Weights of a small mixture-of-experts language model, trained from scratch on English Wikipedia: 4 picks a token.
Below are experts of layer 5 (counted from 0) of a mixture-of-experts language model. Rows are named router (the router's row for the expert), up (a neuron's input weights, with its number), down (a neuron's output weights, with its number) and show model dimensions 288-383. Each number is 128 + 32 x the weight over its row's rms, rounded and kept within 0 to 255. Numbers have three digits each.
Before each expert's rows: "comes after" lists some tokens at least twice as common just before its tokens as in all text; "mostly gets" lists some tokens that are sent to it at least half of the time. This comes from a sample of Wikipedia text that the model never trained on. Tokens count by the router's weight.

# expert 30
comes after: "-", " |", "\n\n", "|", " of", " on"
mostly gets: " Preceded", " Apps", "Personal", " Coordinates", " Date", " Votes"
router:151150138115147157127145142116080150123086122109062089121157131194176112076183099146157071134093147063145143152154125179128116086158130157086179145113079123131113129118149132115189126109190214123150091142087094114181134128130112109081151160104077110155185211143148077142044124138153086104
up0:166138114188131142057148148136144130091094140142083080108162126158146139126140086102077117127175079102099081060126112148134146106142068106106088193079070135133135113110095149149091101121136081209119106169140109081140129099099125119128178139152109095146101110128150116106098190182135160171
down0:129114190156120139138121166143102081165089124102177148133117124158087156165170146114130083131156111165106134126150101138129092192148124153116144065152138127134177183146104114081141102107146096131133089152172118058168131067117099118125119157077137126185118148092158123122107107157087068133
up1:144155144116106188115129076131116102130098106104114170134126125148146145162141181077135091101126154148133125157124152154154104100136145144175109165139140150082094132161142126104161105115159126131181134119162126040138172101151169178168108172168107159116142118137112104145109105086163154139
down1:168158121124163115133174092120195150157164191161074129172181137137129046115066137128136130159137172117101098169135130105066139110144186120072150126159135113157122114080196142132066122080117186108100177086127151100117129182149091117114165157123098159124129063123084120131135122117145135143
up2:168101129106089148102101099173132136098093081130105124140149131148079114120159120131168137160093130144136138100117110108134148081128134119159092173191148094183143102096099101155083131144149194088127066126205108125162141115166147155058109096074052113055096121172176127122102163147155162077
down2:105129109177145105149146139124102129115139126138095141115131157152170099079115110128077133126153163074076167132102079142172149172118129146136152122073134151117154125136091089177147146087128038089133115138161129107070102165117124130185097169159100055142151155166103138146173153071115149064
up3:103114150112119126111152136122158133061159094130166183083105135132136118040151039133100140161168155105134119108129109122066146122168113091151155197069127105138118163144061104086125058151123194165141103181143153115119186121188136127131130152155103101064114076142168112135069186126086108155
down3:122135116150118136139103085148139166099067130172155154127135077119118132112076203141064147089144179173148183112094162104143139142106116163167083135119108116121100127063085109132153103118120147092070129109161126148115081103095184171087159146099176181107076175160083167097068146102139137097

# expert 66
comes after: " |", " the", ";", ":", " (", " his"
mostly gets: " first", " high", " early", " First", " long", " President"
router:075170110155091179125132085164130139099156149110122204148160083081105104150104152117132104139111165135158116120174095077141164138093109145120070121097115081086155114152144131098153090143181124112148124149138188118073148128131052054146139152141160164153120169104155060127108143125135160122
up0:157135148162136174114121088107137174143103172093098120144127100134102133155118111139092133065098163125090079140094131114103137133068128171153095138155078104105090158172178049132114123124207137145166122139125115124106160177125124102133131109173104103128126127151069043126130152084156163176
down0:078130123057150153154138166120090076152094136068146135145079129160114125165101131210110138127144188131106139124083139126172104134125115171088135154146167198109138133128135164134113188137110100112069135167177126140092132075095190125162130085133120100120130147135197108111151135140110129125
up1:157169203154144209115120096153103128099105107070146152109118176092090087080110119126112135092145143092102140138147089135121167089129146158178087066127126140100135141154122120209150087110166118105147083115108151134127162122171092102087133073137099139183151147117073110156094083133147143146
down1:186160177097150154142131171134122149122181128040106163113169113070147131132173164156159094144128096096174103111150134077124079109130122141141114098133188115127166170104102153182167146136135121136114057091137109117115127097152100131101088058106194144109174133229134103136048158123111126212
up2:132099162134143181099119169135171150132120131075161153102141124120131061106167109107183133155148070115142152123135151156145113134083109143096126133094103129068139167199143129106148090108144180095112077074114150124175132126105112063075112179110141110115143153100147052139091159123154129140
down2:097121081139119091177130107125075129066102121130146113120162105119143114095084138097170135143080129169095168159169185148088149111140092142070130139121085121160142178076133123152163141136116101077129136116143110151121095104081120175122166128119117112087161140140127136120205162119100130079
up3:127134175160028232159099138088168120134096119118133135163151111102091182112081132130147164128156113120058110086072127072066063159113089109132112151123113147128155190132176108135135132112109128124149090125143096103140055168132154165119115084158179130098123134076114111160143055153135101152
down3:149148127133099086129104218152121126093204130139147083135175149121128093119170137109124107179133179166098181074174126095124139139098124172107177190152141137102176154113131112117152092123144107142158065167091091125114179129218077140131108124139108131131053134160155155075176163117195107116

# expert 43
comes after: " the", ",", " The", ":", "-", "The"
mostly gets: " It", "It", " Los", " Al", " Ol", " Ak"
router:154126166107133171172079132193175122111098119149104164162152177116153131127115105128105179103117158151146068058136147065069175073099054127160140100074174148156092109115138150137148130122118124159119157131150142167125113140100151127096140155168125117092058107108139102116210168160156132101
up1:177121127179176100091134090186118115185084125081080180111124109128168134134132080103110080043064071078166146135085118148171135135101098122120148192093120105120081177112105148138125106167131094134131165091162088123094100109115130143142144102055078158182067111121119118110180105088074098170
down1:168136190151155147171167129125164113150124146121127079171124132057148145114097172125092128109147140095108142171091086126177149160122123103085149170097086125068113179136177164068129105137058122164140159157139115174026088214112089104122104119051126168113174119137163159146152092083117154149
up2:180096117139114143140140125150112090080073096129143171097150158139108158114119153180124114079163079133098148144122157159100081131115153164128150093099137082094116154095173085166174073139108133130084115139121112106153151090113093158107116149174131133146149060107104157134137149140083111109
down2:092179144113138120093164133156125135053154177080051113162082138132130157103093072131146073153132173172123101075118119134096106169151146136103100150078164120135122132123109150102196117077197105101140150087118176085145144117140108127160215094140149118098168071101151151112099112133148093148
up3:149075147167145194127157163144131081086126106033162206100135114118131092101197106172146136121079106107089093129127135077109068087165143136131129130188161178137112119138162098116143157114184140170179145055129150151089112187173152119138138117133167150125095088134149120171122126122128072064
down3:125112180149130073108102143086068081062102082098155135072101121113093148075168106138141215130155073136079131080158209161111093151211107141104141116156125112172172116151124117122099112166149123167105141113074153136108158148165082148138137150130065121163091119058142147088092128067100120133
up4:119122129120075169112119133141141120107069097118124132119163089084046091112169105121138093153118106196119126177109153100121136129079098151094106159152135106140087075107112127156199143124153145117160167159114105121142111193104174080094079148129098188157169145121126029080126097114112189098
down4:167137140147137142130151149119137112131096117119138175137126161120160159130105087125138146107174193089088099186089108142153113108082120145131153109122093124187077111157159108142157082114138069105124110116080066156131112103078134077151107163144163137118143110130127137086122138105145101113

# expert 76
comes after: " |", ";", "0", " /", "|", " a"
mostly gets: " French", " German", " National", " national", " Chinese", " Indian"
router:126172102096158164128100109114116143114110096147174096124112178139100105113163136103128188131154147142149118061157098144136184111128151128128148136149181146136196164117080080119141097192109157084141145123116185075164151080109149143125117130108091155105074088173097175162142144110168096097
up0:130110097158160091114106133138083144157097114114104079147127108120156181107071151087103151151106151071099135128117199136156166054131182122096100069136115140119206131116149154147160085126080120083175105137099156172149127090219098133096087106121118123071207151155089132149115100065119119164
down0:125147133083169115118086167081132086110097115105162149169092134106177125123079114093130177091174100125081161086202116134154129096166097164104078051142114166116188140148197141128131078103172106123118168152171084111116091101051157160127085094177112159132143129125102134121150129161086138179
up1:089087119105155127150124123088162115122103126175123133158103125119095187163115158145121122117132121108120151168161093137117154161169109162100132138089119146113089148152114170140151122192154106087099139161161164179094106143093174140187088099093143095102113084115155163139154153121126146150
down1:105161125110081126150112111119097127131218104042178094137158104192145100150185127088176142155079064155077170140100165104173092165161114123098121153095159135125136099155148122114117140159153125131169157106060075118126122158156172127138130144140166137128118102061148127164114166118147171094
up2:147135086086117164144166096140081089144106154124110074155105146069098101126136145098105174137165150136172109193135137151119171136134139112100131147145118144150140070161072051120148126085071171167128125127135167179121136059114087139112136085112117184080160137145136129116100160148143159130
down2:085101149075138144126114136147143128150150145155097115056196146111183110147096178154120129104087097084133155105083148174106148108103145141133165102149135079168098132101101117148108135120132195159140190153116125128138097167156038080131175101124110133185098159131123122140163112113114163073
up3:106152094052178076122128113182195122130141138154170154086185143128123135146163135113153167124123117130172091100142137089126142178068177119109087138132177143123131126119132093128144071175112065177098138155142155134129075086140156115165116123093169134116206153084149186115136094132122137121
down3:118132143124079093177165120131150113157122157149115102153100093188131155059126171140170121115144117136071134098088147131157101136149084120128089139135155120131141061136122145129109122117186183148082116128061161121063109186116161100113107191071114137106144107135102082180146104140083099073

# expert 39
comes after: " |", " as", " a", ":", " =\n\n", " is"
mostly gets: " footballer", " politician", "American", " Carlos", " Chris", "fielder"
router:134151163099114109088109126117149093079119116141081131073126131167180154200131143108088148149105166187127156086097128184093143146051093116108124164164155147117155133081148114126117108168107163139099131098154101122103171148117151175141192082139129114065147097137153213071104145144116094141
up0:130143158098141144131167208160105152116106133168091116137158103133113128184144102097146085123170198156122148102128136174110110131130094160107140153154121072106108119094109144127117122173146100104174109102153180129096061069113094156099080094143105151119170126098108128114090179102127103155
down0:129145089125146189061170155125115175132172075157092191104174120177188083145155147134186094136099086163117176126136182145130128130038136174109148152162103161127138154139115111103135118115121217114076117184082095119122078192099136154164085108122117170125130138159103121115146152168155104156
up1:169149170109152086169120080114145181116131125160130099126141162111141160123140128172125072171163137159103177111138196176089110094156081150125172126144108128156172104121119091134145214074133159093157148092126110158167154106153106109131137134167097122140099132118160157114179183122133082139
down1:176173130159116113143146095120132145091129091148159078136160105147098111142132171110189161147140130182132137194144127055148151167183110119087140146156117163109117161154107139131152158088127097145120143085178127090055171145161137148099107162117159151096123096117108151106141076159172173113
up2:115119142163164136168121128137102122112171126115134071124159126126151168092146129175096137127076160118132050135154111135161169060142136121126113143084099168193127235128142062126163168088080150057167204132134096086141136174118188100108120158135109118136131180096133111081100119105123152114
down2:098101127086132099158147103193128143138172116119134144128177111126090141116135200103177111165137203073097120168124114086142130139101141133136068117117113156134105135127114185178154121138123140078162107126127160212160121125140064089164068102151166171119188109106077146166121185138122154134
up3:168178098129095125052131161128120119131107124132153110133114155114090119050114154147145076096122104116142147139129159145075113145100175134105100164088081165128116142111111100092090123159135094128094106049079134097135086103127110110113141100121072165172086121197198135119080145150192127145
down3:110140112099107104144158076111065095140102182115134071166114151103116080122193137104148110085136117103176074184167133093120121132151133125099142150178132062146135109184111103092159089133135206092121134098161171064140198170143123172103162155130122148179106105123134102198091104075138161118

# expert 18
comes after: " |", "|", " Party", " •", " No", " MPC"
mostly gets: " %", " average", " JPL", " Votes", " Length", " Score"
router:159124125122120153192094143159188149162113193113169147082138138041091155110065155027137120131095172110132130100149149108119100084084141139115137153182158118116117116112133085158194113101141112098108153131115122145177107133079127141142097074144138089183086165187128073136184135107171095166
up0:112105199152112115160101148138087125152145077106111146153075100149153123140136138062132110108105104116136185123127095102134108121091113127100111127202100132095145122117150124161173171166110166170066184095120115121145158139127104173132067109169108109154029130126126152105082223102104117164
down0:150102093168138109139102087151103116109108150056135106126098119145130066117137142129126187087126143151156112152120103119164159120105056143131111148181082121108160135078116153142124148123162134123119167112121124145179084105115124150068041053149104092128071111109126110135103179121172128136
up1:048147147176147091146103213099150169178182113149122171147141152176115110133168179102114169097137135152132059107165146159211125151144129107135111165151159097150128068130138129104121156094166165135103092117084118072140076161143144138107078073149108107120170127160105174096096120088178096126
down1:149129082150115139123091173165148139143112113159123150124158158093113131176105076080063075066168171094110135149077178148123182121095084120197139096151111140105093083179126131171141138165110076118105098136147179116116153158167108103138161051131115111101109088129143115106179145123159112111
up2:191168136079092117076082087169129129133138101189122143165136121091166175100056108120124154077100110112132170099090134127170138126084113138145155128155166132144113124015153142156202121098154093135134136114128125104134128069146144130143101099139117103127157085158110100135126183210122083148
down2:138148116086160136126125133096080130141164129153114149120098158084129110130145186155143116162143115113127133078148114077120128137129109116083157124183161134205141116155153191122142097150109146159119132146143108064175091163127159094141110129152092163060130187170161169122132122148178124155
up3:119134155129119140154127184165174109080181130107148132120125158143098102139032173193143094161118096149081147156134178050084126122127123171145134164181156142136123117098119133122101142117146130112146097084117218158160149106115134140122130091150107131181105130118127049150139146142219116167
down3:167127103134109174153127108174166120154185153097164194097119175103104181175105157118136106093165099134068117145212122102193112128101118122093113177143071143103124081165127175151117124107135096087073158130109109123131161153161055121186139197155136140132094147141095102173116167180123119161

# expert 52
comes after: " |\n", " ", "|", "\n", "%", "===\n\n"
mostly gets: "|", "em", " Em", " Im", "|---|---|---|\n", "|---|---|---|---|---|---|\n"
router:098123056125134108144112173101141072077107132094123072087089126122148105191146117180101144115109083171137094117146093090120123132158095088104078083105081129169145093145185107104083148125154103147114102155133136165051124134103143149131086113073144120153123096103119097116085106151070167165
up0:131120114147102110115142093077122080188110119084126153171123211124132230124183119172169123100146105129181147174147082034120120137089134115138159123093122155137131131102058090180083129115150145152128086186098104155140124136118080107126116190100106140142105056100069125084113161140153073064
down0:094118037163085115115156069133177064131109083171138188142049130126115133094131120135163139113174134136141113105108120054156176126127117169114160129104150119128107156113134166131128124126109131116136187152161090067143157151127091092171194122148174195143117165148145130118108149129113117096
up1:134077136115165124115182131164144131156118128114123131086125115125127176150129175123141167146124175167139117104070133156131120173109130093096128088121111133097116138181109094104175121107153136125188040075098174122100118138188125128135150085135117103107112132184178134141082155141122122132
down1:157127129124132157161076080134107123087130160162136096172093148111163202076114116168106077164124099149134103168112135146143094132141092131154172140172086105097080093155113160127132065132167109177071102105156090083124144122156157093149087167168124099160086161099114168188158080113125145147
up2:140099121113174142091137163123104091185152083085163191135111176174124132117164065111169125135133105121105098191140122123131111136129130092071131138132157110131081158109092136116032132118157164088092142136136123135045129119160130160150133138136171133137087096158115096144090125116109163173
down2:121161141126156167111171125134073087118129047101147154162109112131100136099081144116101124110147187110153114192140122112105161126173092147122094114142112140106162124107133185107097129154158077089118143183071095079111143176080195114115121106072111170186113122166147115108103156144066138146
up3:060134108106100102161101083148113159144124089113141101118170170098053088110095109117137168138102105163147118117174111167140140135183107120125195136088131128089196148079150117140065181144209159161129170131133105125133176162120221123134120146120103096105109144079118145062125134124158162171
down3:148083121117125150156126106148153196128138128209128167130065146142126116146141143144157138081123145102116100146143116076143080150143080094107165123177116098122113050125132093130114085118098110173133240137172187130083104158112176135118045129078139096187134145069095162093114138094102121123